From a checkpoint of a small mixture-of-experts model trained on Wikipedia.
Size: 11 layers, width 448, vocabulary 8192, 67.8M parameters.
Training: a variant of SOAP for the experts, 1132M tokens, 4319 steps.
Below are experts of layer 4 (counted from 0) of a mixture-of-experts language model. Rows are named router (the router's row for the expert), gate (a neuron's input weights, with its number), up (a neuron's input weights, with its number), down (a neuron's output weights, with its number) and show model dimensions 224-335. Each number is 500 + 25 x the weight over its row's rms, rounded and kept within 0 to 999. Numbers have three digits each.
Before each expert's rows: "gets" lists some tokens that make up at least twice as much of what it gets as of all text; "comes before" lists some tokens at least twice as common just after its tokens as in all text. This comes from a sample of Wikipedia text that the model never trained on. Tokens count by the router's weight.

# expert 3
gets: " |", "|", " to", ";", "=", "\n"
comes before: "\n", "  ", "=", " 0", " 1", " 2"
router:508471490503470502524515516484487472536492516478490489460499512461502485531494469512511508498491508468513491500498528519458471518550490501447514491478489549523501467504500517483497475512460464547528447506560517476487527465525558513511519458478513508551523499545498511503532518504441436494473454471543460452491476508513525452464459492513
gate11:503493508498498503537477507501502522495517537455516521518544479503487518509526503501480497482431531519521500514486512511474487536527505483491493499542522548494495461494492535479504525513534481474503490476471489493502499538485536505508503461480546512487501462505537531455487489475463521488482462542507479508530502482486530506485537495491
up11:499525493483485449473464546473502510462479498520482540579501487507479461480527495493492513472479495458560467501509463491484491474489495453484497494518461511501536456467528531518496507519494456472466473529464477492500504449501452473494501458527470536518527498539481523506497525508478501473485498482482493499490575494489485519472512537467
down11:555478506515439485490520488535489507543522490443479483516517494522458526508456456504496485479502522507491484482546469513488513490493511505459452501477451475516476501454529533514532509494544470542533533553539483491529499483483519484529498487464501511487491533496502464496477480503550546528539494523469534516509472524514527537541513491467
gate12:488481475463559485513509523497494477507478495507538544479504501535513495552538508505524495516461520539520496494493534514487500459486497449506502582517492533506504466506472502497487495517552503505553487455533500509521486471512517507486468511509482501491513479503529494516515519493537501492572489501539486522475510513480465523496468519520
up12:506506508486498505478491514497507477502488499475475464474471490533510503515527456480455491509459525491490532519534499487540492444521449520499525510496464448498512509468495557487478468473522525504523497515504533497473473472461497512495477517502512506553517507450452509496501501527503517500482555487487535512459480521515485508507518466523
down12:544484510544523496491490510505499561471508476456518500528498528492522453498482485496472496492509521488517516490496529484512494509467526509508506461538506514467532561486523494529522487474427510523506535491518535522473487511487556508511479531501529497500459513498536510511469533470519520496504534466525526506529464514532495519524527500521
gate13:542526517500478505530514453491532496492499513455499479503480503535506498505502481492467510518525533506477518509505470467528488534509474521467493473500563471532499522508474469535447506511507483479521487489506525490492543484484464530502452475480505540509503506501513492475519506528503501490516533476510493477527487510468546522513521512480
up13:488484540484501464550505490541498523462503535495514510492485503485502493498508483502493497532472510480475518487485444491538535490519491499464506475504512510485520497529472529504501483523524498523486496478490518511507538517519493460516518517495513496492542502507559500584534497497533478462540507492520496485525458546544492520534495472500
down13:506486507513519516512542515478523495473510541479502483520508458496538527454491474512493471506473543495550480536474497518496515480525527496505550506470477491482492531518476506496483450472491530516466500475525522485493483453504500515490519560509514486477505497460555501505481498538535547524519488492489516501511535487514462506489452545510
gate14:540489484472510503550501462495465482521480530513512537520492519516525512534522543510487494509516536481513508532474518508536478523458489508510499497493453525479520458491496500476486518505520503535498505510493498494498511477487505506495496544512493480527528487483480486500447501535552494512487477512491504482454528522491475489531510519474
up14:505522477517506482516512465469491500456470530486500483488515479529527537477453503504481483492499492481451449500479488486503510550509501538511542486478451491483469474534522477541515516494509559513503507497484454532503510515487496456483550544503522497512482534541471517478517511491486494517510506500468528550467457478524468504458504481492
down14:511489506490486482474476511514506517556498513515525500526528554507516519525486495564534502528438476514499461528500458508494511552473518539507495493490472504472518489532482498491506520470460532520481497477494486508525445492534523492504448501473452500461526535505501477476453535528530483527468490486460532541496495517436528486495471500522
gate15:485445510530522541514513480493459441503494534502539519507536518546509489511447505506462490548526507552476528508507472475473509531499546482484495517503541515504469524475540505517472468478483481531450452515448458484504499506481511538527511498516478518511493465532478519492524482436489532499541475497530478506522524524549479483531544497498
up15:468516501481517471510514499519508496512475500522517464484509479482490461500445495491483515475561502504480510501476508509524517488545514532468505492499572458552525499466543512476467497538513491479497495448489503522484464480456529535515529518515478515502510492543542457551495508520511514531501474487500472467501477478529502492556440444499
down15:504514473532465462527533450448444461475501504492490495518475545509484499499561478495498521500495489472457496467472441517513491539543538519518520476528472512452496476505526472569507459515518519486497513517475492516494499529468516499543495517481491514443469478463527535507487519468494515484474477484511503475493515500537502485501491504505
gate16:539484499470507475463496523504521473509525496522466510483507536475487494518541494512529452545463486451488487475503484512513461500498497510497464505575473480502525482530458514460513488490484460502510506521530518533547529514517511476502510507496530486464530503544509498482475504455473519545489508499486511505538471510493504520514501499465
up16:532512448479538527491482506546535489558500440488508496531484460508540504500497485481532490470518543483471520523503491516524512495516533512547477469483508502537470468528531518494515525458490492464513519512490499501491503542510484529454466493483514513499530483515473494460457433518475506465506497465502506536525503469483474514492504530470
down16:514471511512484482540494487530488475490535520521513516466510521507552453543488473461506499496498445534530462508510499482502505466506436473484482485527514525498520551485486533551510508445491489456498478495504472525453506532496513513507478488511512512518548488514508565463536517520488484525517446487473489499487521473553486487549476481518
gate17:544496515472490514501535517522505496504526460550496524522500509503518499491483541526514477516459531517489497485475513514490490519523498494503462537501511460551520476497476493530485489543527519496530501529493517508483519507507508533488553482495527560467540462466440532486498489488516506497498520534511504531508486505527505488526469517510
up17:494505492498496525480455497481523462486497485490474492506503544504480529436482508499478532547520496489506514538475490495511493491504533470470502476500486505509550537509500472491497516456478494486472537498494522487516478496476496484495473520474484460507497434472505459526532464513476537482470459486504484467497481537460511503522483516500
down17:546457513532491505517482464511500561482492552505530463475556496480466494503505481490514501455508474516510523480464530486499533456519465509473480506526559482475485487465480459530491507523475500479496485473466459518501480504477482551481499484547499524446533494453500512520497468521518456507503513467497527540476487496491493502475508512540
gate18:475513493515459472495506489463494496472516509501518527564511458441500506480492477526544495527507498492501480516499538535455495488504465491467516507519539515524520491538543503497490528541494529454460468530518541503523534471481527530521517443527517512495502498471520479459508477499500493506517485505493488536507521491485485501537505508522
up18:545477493532494470470556479536532494496527462528497486511482446471521484481511489491525483516501494456517518485465481491513531542499471490474534526532493476512526524508497461528497494505471511467513492535471559514508482556498490493551485508484513510489484483509500473496537469509478500484494438522514493519497517495503505456475527464499
down18:504513494480518519475493499443509516483511508504542487560487501465503522447530564544477481488476466528516449486517498496480519511534496479487510522536465504486495493501515506510456497504482532522489475467486514487547539505487480456476487509491510520483474505523536479477529517494467486502530554529447494503532527511497457505482543507480
gate19:447490502483517470530484510507484502547499501542456496508477530565478488474522449521575540497496505491526501513531521496465530476488523490462490471482493492473515503517507502503518480451508502533488518528504482514567515463469524526489473523505565519518473534512484554548518475496511544509561487463522475538527495480488546507497510478470
up19:490532469533478475534498490510522529534495502476474496498523476427496524506476503536490498515445504530515498476533470485502517469475498496480532494497481520549460495529469521538501505533525469494468513517538505521544472480536500468470508508448477488446455484461478519480511473523539504509492533507515504550545492468522509499493531483496
down19:495498502488525494481518510483514484505509534513479496510509509492521464482481462502536459468506477520504483516500503464489488474485504518477502513538515490514579487462517581474475483487506474505509476513485462472534478502448482507506518487506532489517529503499474486531517520512471508472479477515505495507466539518502480537519535513527
gate20:511547477503488496463522498509491502547484499482474501532476480519510503525496507471525476524572516494521525528481482525526494520496457502486497507450489523541473506505473495488539528493517487483540504566431492479457467484474496502469492508499489507475516511490461511488521500519460470472465478462511539564510500515520519511473486472506
up20:447495499505473506510506485508469498520495503494505517512510518518509494504525515453530489518470467480452492492422480474488536552511457462508546461479544479540517514484516543492497469521521492508510497502488496527474495513541496523452488478551481517505468497519498470497520489488539491520472503501515533505459455515522501481527478465509
down20:485490502525476486537459466473460518513523498526521479484503501440479505528500550511519524502495484504561488511480475523502446477498477490493498503514501486544524525520505523486503480499540498516471524494499499488498460472525515471484481554521531522490533518493480542462499525519512538490509507546483483526514525479563546434506512515532
gate21:482520472491508498506494499449475485533532472493482541486479505510496470519496506483514472535515549505478439464526500479520509506533511498516473501549492508529481500520565494479530492474521458451466509508532481531497510518516487456514505479542485549512503455491542530494513542455518506474477511574511519442524511501477509507525507499534
up21:499516495496475482522500506467512480506500469467514516514478504502494556499425505526483439541512543493492498499530486564544536493446483539505512506511547518461535489489460475527508468509508460507499488513485493483481483528500483528487511491509492521451513510519487483534517474504509491472491494493496543502477466521482493477529518526542
down21:509534489488506470493482544491474465502493526473472467497496473537486518563472524470478474490452520526534472517485483496501453498489505486475514469528500523466536489504515512523527501524495459482518536511495504519489491515517503532498469469485512488517472491501516549474477514520509491504479513514482497585497508472482517536496512490526
gate22:520534457500514495486505503502484501492519508506478501496461491526485500446504520475524503512506477493518438503519534497454525505464491559474519469491507517523506526479526554469515505513486497493490491470511489502517522490487485482490517506512488478501485510515507470540547506549477509550490536491460480496503471471540487489510482506514
up22:508506468481494525448503554504460514548473477501490507486501465453501482520497517514506449476514513442514522500499486544510524485524486504498535533482485482488482487511458543522484503487493498481495549518496512522526559478477517520518481512471489476504522471498492553465486515497468462499497509511506533528508478516519515514507517504526
down22:508481482467498503483543494494483509477512514520466487498489530548476512487491526517464524515491485503498502463548557546484506501513525504500554529500515513540500480513500509506528497530512535534517445506477491493509524510485450496505496502544460519477463475522465500521522507514464503502444501482523514496499499517473486470543508536530
gate23:456468519526507530489538509497489481490505505479501500526497482513476473492505487505493501520510504552461487481499530521463458513484451492529498520510517508459507482473487520499512477505528518461518490438532496459472508493486489465567513485494513490509512491540556500496508505474460506502514486474523500520503473527515506504498477503473
up23:454489497504503515477505444520522510485514510481502450511561545525471504487498489517459528478502534565497487426516518497446489464530515518453489488502528499508519455519461548501523497537486547421498526531486481536543461493516458538464493487479505493472516472485521515493533542515479492492454503490471513492501490524517508506506506491500
down23:507455463480462502507489535513509513535526484502528537484508461490492504500477524534492496500486493522518517506496495459475496493465479506555523492507485524540491468520522473478521519514530492515507489507504551475524501535492490482508544486543472502536453489497483467480456464526515508470472538546483474499474493517466504535507488498479
gate24:506501521521461481461488478470514518455482467481503538528552496499496549479505511477478536570473504507501487489486514477518497492509486491452470518473508558509486490512520507526526463506480482469465451481473512595514528488507514505484534534544516486535579481535510554500509488522510486458536443486513471497505470548497510544528521438515
up24:536502520471538525467508534500551497519516510456497507448487513497546501508507531499512559518497541504434526492518557497493478504456466525521505493469508459487512507479492515522507468476525531487513525465505509517472538459483479485452501466503523499462485528485508524503521472481484472489531521496511491512476510490495530506528534471501
down24:532492562478511492498526499555497522536495529480482472519544489541448498504456520508503475495508489496458494494508499496498459502482483498490444481464479494481506518504533500498505512505543510554528487539546466515483481496523465473491477464468493502520500468519449478560421502507506494514486517505484521500480469487476505501512486493494
gate25:525479453507507461482498483503464514525441473500513445514532490508531519533517507454531508494468480536478461493525497539520515509486509542441519515497464507506488503494516524507526490489447470478485518488505503473527529460518505495475468508487500473507499480443458520467507557515453505527462496448501505523526526515487466521515503508505
up25:502484507509455541499521515489532514504517464505538502512546504536533457478499530550507464567513458468497514478482520485540485500509530439493488512488479488452496494536475556488477484469460488511507496493518501515451478506506502474504494479471545481461526484519492536485539503507558543524509571476493504498541529515477490469513507487534
down25:482511498536452487478514496461529540524521464519535464492543498472405472513468482500492497477519480517531484493503483490498454490539509481515512528474509463515443521507525500466515484488478510480487543502527513487504492532439539451491511539531515492479540507570501496545496509494499470491496524523488485506480510524521495493506488471517
gate26:491504506510531461482508533514533438519505542506522501489496499502509517495474517476495512517471488519494454528545546487498522470564499538464483480485455482492478506535488522484552522474545487500491516494480514525481511493493488516511504533475534466504499474479487530457500471513507458492506533508506494482523530491520443500524522511515
up26:457485489515505487496505489492483532483529543558506522512487486508516466504507488495480527529464550463511498505461512512507544491474520513492447485508451499511542520539450481479483505501506446496493568464418477520502458555469501472501502512533502464544513494497532507513480501486461562513501490463508513497511555474489544508527501543491
down26:533528493500525529518492521495520508502505521480480512475546511495496492480508544493524560514544529518444475480468503497526530490494483476524520499504514536503521502518502474503537534520516508496531484463458451542507533496527496501523499529490477510525523524484535491540501487529431498474505508490517504501560513494503523514501445511492
gate27:517497508467474550483520472461504502515471497453470464495473530481483480480507504509473534512541549487482489490518503488524510515505483497499550514485554519558521479524526520500492510482513499486457551511528528525529543479511490527527485509479490512491490494493536490494507462493493475522526480472503501448447555536518466497451555472535
up27:535490504529460479513471508511476472522492501555503523513505524493521490457468546499503488535492526453525506493437503516495488530514490514450500504474494506515511485532531504468504533513503457522473511534500512459479501486500493474471514481500530476500512495480513474476494528473511504512516529504488486521525517493524474473461524421450
down27:511485454485441461514551500534518517506462535510479483509555501476493523511508466493485514500487515496548495504489484529511480496526506500463487512508535522485531512500491537532485489493513496485490536492525506486468498511491474490509496498518487534524424494498487484489499492505527532478513493521515503490486477479474509453552494471502
gate28:512527477468518488477515486500506520508464474503545453478530532483533493490472514488536481519527482546545515494507496501495526504504535488522488455551537497467529498540482499490435486503537521507542509500487492465490520465491525507532491524478503537502543473485534534482509559500519470540471493535499484471542527514475505544512519553533
up28:487534482520490537494481480492538531474501514520490515502476541528444455516506534515498477517469484470495495496499523517477499502479563529481520511528506503484507543515528534519489431479495499517499523479566520502497488494452485495490518479552527490532481513482524479483504497492555512492485535471486480511491519547496498452516480500535
down28:523522460505476469492495517481503508468475453532533452473530516463499517511481551497526448478533482489501516546464508540536519528512503518483502483483509508531508513477525436480502529478498508512503464489495525505510507513465509504527500517451509513521510505531500516468481530483502523559492473489524539470508492540525462463484503473532
gate29:529469502486525503471509473533489499474455529488468523533505500533504542493516500535509500515468471511516457465484485517476481494481516511492527482480506458501501504480493487501523495499518504502487523534523478508542526530467508510513518491538493475480444505471529517537511482513468510532521492534467529465498500485496481493445504522500
up29:500540505529501523499528551469515498498472487515486461507507504519486511496505496488498507521531517493467520470528493509534480477510523496491527485526510538539508512508510535497526522499525493504462503532510500489470504497536475516538488464532509487478485506525491495472500514493478499493461467503537500466478504469501527501496492527548
down29:498507537484505504490498504482474512533516497487502544515446504533520490528457539505511492457504476495490530470517476534512457523505504505429462538496486500506463498469511506527486536493513479486509558489476506523496484476542461541513529502497454537521500493489536490504491487529473501494465495470509500501474519510491512465469507563546